config = dict(
    n_layer=8,
    d_model=224,
    n_experts=80,
    experts_per_token=4,
    d_expert=64,
    d_shared_expert=0,
    activation='clamped_swiglu',
    moe_layers=[0, 1, 2, 3, 4, 5, 6, 7],
    router_score='sigmoid',
    normalize_top_k=False,
    routed_scale=0.5,
    balance_loss=0.00178,
    balance_bias=True,
    router_noise=0.05,
    init_std_router=0.0195,
    lr_router=0.000815,
    vocab_size=8192,
    norm='rmsnorm',
    norm_eps=1e-05,
    tie_embeddings=True,
    optimizer='muon_variant',
    lr=0.0137,
    beta1=0.95,
    grad_clip=1.0,
    batch_tokens=65536,
    seq_len=1024,
    train_tokens=470900000,
    steps=7186,
    dataset='wikipedia_en',
)
Below are experts of layer 3 (counted from 0) of a mixture-of-experts language model. Rows are named router (the router's row for the expert), gate (a neuron's input weights, with its number), up (a neuron's input weights, with its number) and show model dimensions 0-111. Each number is 500 + 50 x the weight over its row's rms, rounded and kept within 0 to 999. Numbers have three digits each.
After each expert's rows: a language model's description of what the expert responds to; "gets" lists some tokens that make up at least twice as much of what it gets as of all text. This comes from a sample of Wikipedia text that the model never trained on. Tokens count by the router's weight.

# expert 44
router:531570555424596464479506546397453564449556389555488505502534480446511468481552514574511397553460593474551482452529530501598584447431541400505508521426502499425557452519492486537479494460425526463483475445518618478468527472501520479518542467433491611480406486453580539508387534534433488488493508507490582461549484511553518447580459464430
gate0:472666535438493605463510483546418585567500500481492476484507475579447430530416456450472494511449595485437521438486480499486554500515520517501513483500595522503488456489419459462464532488535501541492524387356597502542529499497516477564543447481424555523425491502505513539528438451545519512502423431351498456500492516515529499483522505500
up0:406521682477522501491511584512425484533510485503487478537476495604497479495482530462549543443500544457580459462508506414514528480502449346496588546499622518502466503484454490455387496510512440607486466475459503460509495533488499428541418491514452474541517452512496518639501544509507503501591468489432464528584509591511502500503534486501
Month names, day numbers and pipe separators in dated tables, plus the piece -inal in Reg-inal-d and card-inal.
gets: " | ", ".", " |  |", "inal", "13", "0"

# expert 43
router:571512575428461445444471550469519526479534428527529555524612490491503522510571492488496460595528521470585512443616537440613535516412497444463593556462486407459522490546453418563415476464393519556564482400486565529509539493386549487506539480472477516404466539439551502514437521549498463490527490519527493541574417381595550454527494472494
gate9:508522457452510447428482443496427600578483384450460500580534528551537496491542552512494434542489473541501580512588457470491472527500445437480501512495493499505499583481492499502491488536343583607608470500511491517514485474487574507450494563518612517469395592473496516542474498450462512487441500519504471494503504503467547514552558517393
up9:548542484505496424488467449495470593565499514501427499547498497545560507445565566529536480503498443512487623525602498436504500503571485500511514516509490491514475501465525487502555524607371555566573495504502483559500504492446547527447504567509521506480354522475466530599496583385465509518491514526516489578515504503397489496594611448430
Sentence-final periods, often fused with a suffix like -ed. or ".", and paragraph breaks after headings or sentences, as in Ecuador., "Metaphysics".
gets: "\n\n", ".", ").", "s.", " The", "="

# expert 49
router:528541582437509434481478552470482541516502461530524517436530473412515551450609466577503487479481495452560423473537559494525570444459511464486566534426551469474493552463386483501449477465440534516487482475514666543475498476472457477468486476427443567454451455460550537455446497521421424545511488426500661574477494407513477464557469534496
gate4:476500559344495513513534496490475534546430466505495500502507518549487505436501511448537500504472435470500494540500509511424546434594462502495538479502472386556488523391500505402505421470429490530495468479534583498494427487382404516507466461462533556510510541514501459450484502459499540506458502503424497594457497524545542500573506625413
up4:534555487490541557496474483473499507536487476516492510497460473576502615474541526422506554479428517402510499420538478504455608501643460515515518540437506562581432476372505496420501428511394501540478484463473560556409497503452494521505481440454538501488445517497500491505484494489454558546461640502497593572481496531564490431565463502518
Single capital-letter pieces starting a word, especially after O' or Mc, such as O'Brien, O'Connell, McC, K.C.B., Stoller.
gets: "B", "C", "R", "M", "S", "P"

# expert 63
router:542524509509509458406334519483514579535504532513497493521618499412538488388438550588502379470527527471542527540547524442536467429456518467448485551396418401438514543559488466451514507525468554454556482491513515536441531465452460518492541519471463548432427610459493494453482510444526490647545479513453533434506508428551370480537424532433
gate0:521525502391487520498349509433496615508485534496497576475592496418445498471489500516485501514545503485540483570517525523518501477467541498503561547480583467557514452475498499432419488515456430492490426482534496488513572438444444533546501449498426611502429522483556504480498492549488490490485508417551539545529486495463441497557443504454
up0:541415501441468550457457532485484561461497522510500520453586514494521483498345532526490482535464497487546502503444425387483613500438510404553567543456471466553534490489517510501410557483489463502477504471514487492558510476400358590507548492551468480543486544484575489512544504478581559539572575444498505520502541500495425455509503485502
Word endings like thous-ands, suic-ide and -ly, plus percent signs and demographic or legal nouns such as property, crime, females.
gets: " and", ",", "ed", "age", "%", "able"

# expert 59
router:505555545429481492443482500448577506541485338462502486473605439423498579422572374545506398485487505466533480381642578472554511514473532489461533508491552456516536507532445447536418581419533481526526546517559573489449580480532457490556617484447521536509427565530476504489462467545417426505515512507479576537600461420576498513539475594514
gate0:551590531414488385532459501556454577505469467428534509447440492442500505424543454484482458496497501480497503488503497437433581521478489510495498583466583514458522428467384471458502485480487541465507516515583558602517477490482475510539485485508504529591512474486524409647525439647422586518570644383533493476460497470507499546492490546528
up0:576565526502507416531461504515486512386545419497538506465521524477495660375493497506508446646503470463496519512568522506526481532575502502529512624481598542533562458470537442503474437468496449490510513547503590473462492425489453503554506500447492502487621513495412541494501462507502443552532504512525553495461497412470513494430500489542
Middle pieces of long Latinate adjectives and adverbs: tremendous, predominantly, simultaneously, pharmaceutical, temporary, plus some year digits.
gets: "al", "er", "ed", "il", "el", "n"

# expert 31
router:599524557461558461506490557425501520483553476413522483499601524403497506440561543554559487494464492439591461457536485477553485411449531402482540582421408427503553473463395409497478480488486416435473458452504545491532507500500511476586496467466451555510383480461546543547484506553471454514496481476485601550559486455531422496575492525466
gate0:543500455501583482531508511586525506500530544497501470515601531480484507498500503502515521355503471493442499532554519495528597458464505475507456646491475484474500366435483499471591457542526462505554446501489525487476500495498419524519462464526505538493447386507498515522579545581397481511520501521468589497565468442494392478497519561470
up0:524482463471519440543564517621530525444526524518537507457570502485466548502493507449518547411504448488414518592506462443499590443493553501511472624497504464524506452477507503428577476542489471547516476495498506545491507538460485520516441426571515517498472397561488518501581501529500495521552486509463544452584493490542448502463503556497
Closing quotation marks, parentheses, commas and periods after quoted titles or names, such as "Fantasy Island", "You're No Rose", "Bambos".
gets: "\"", " (", ")", ".", "\n", " |"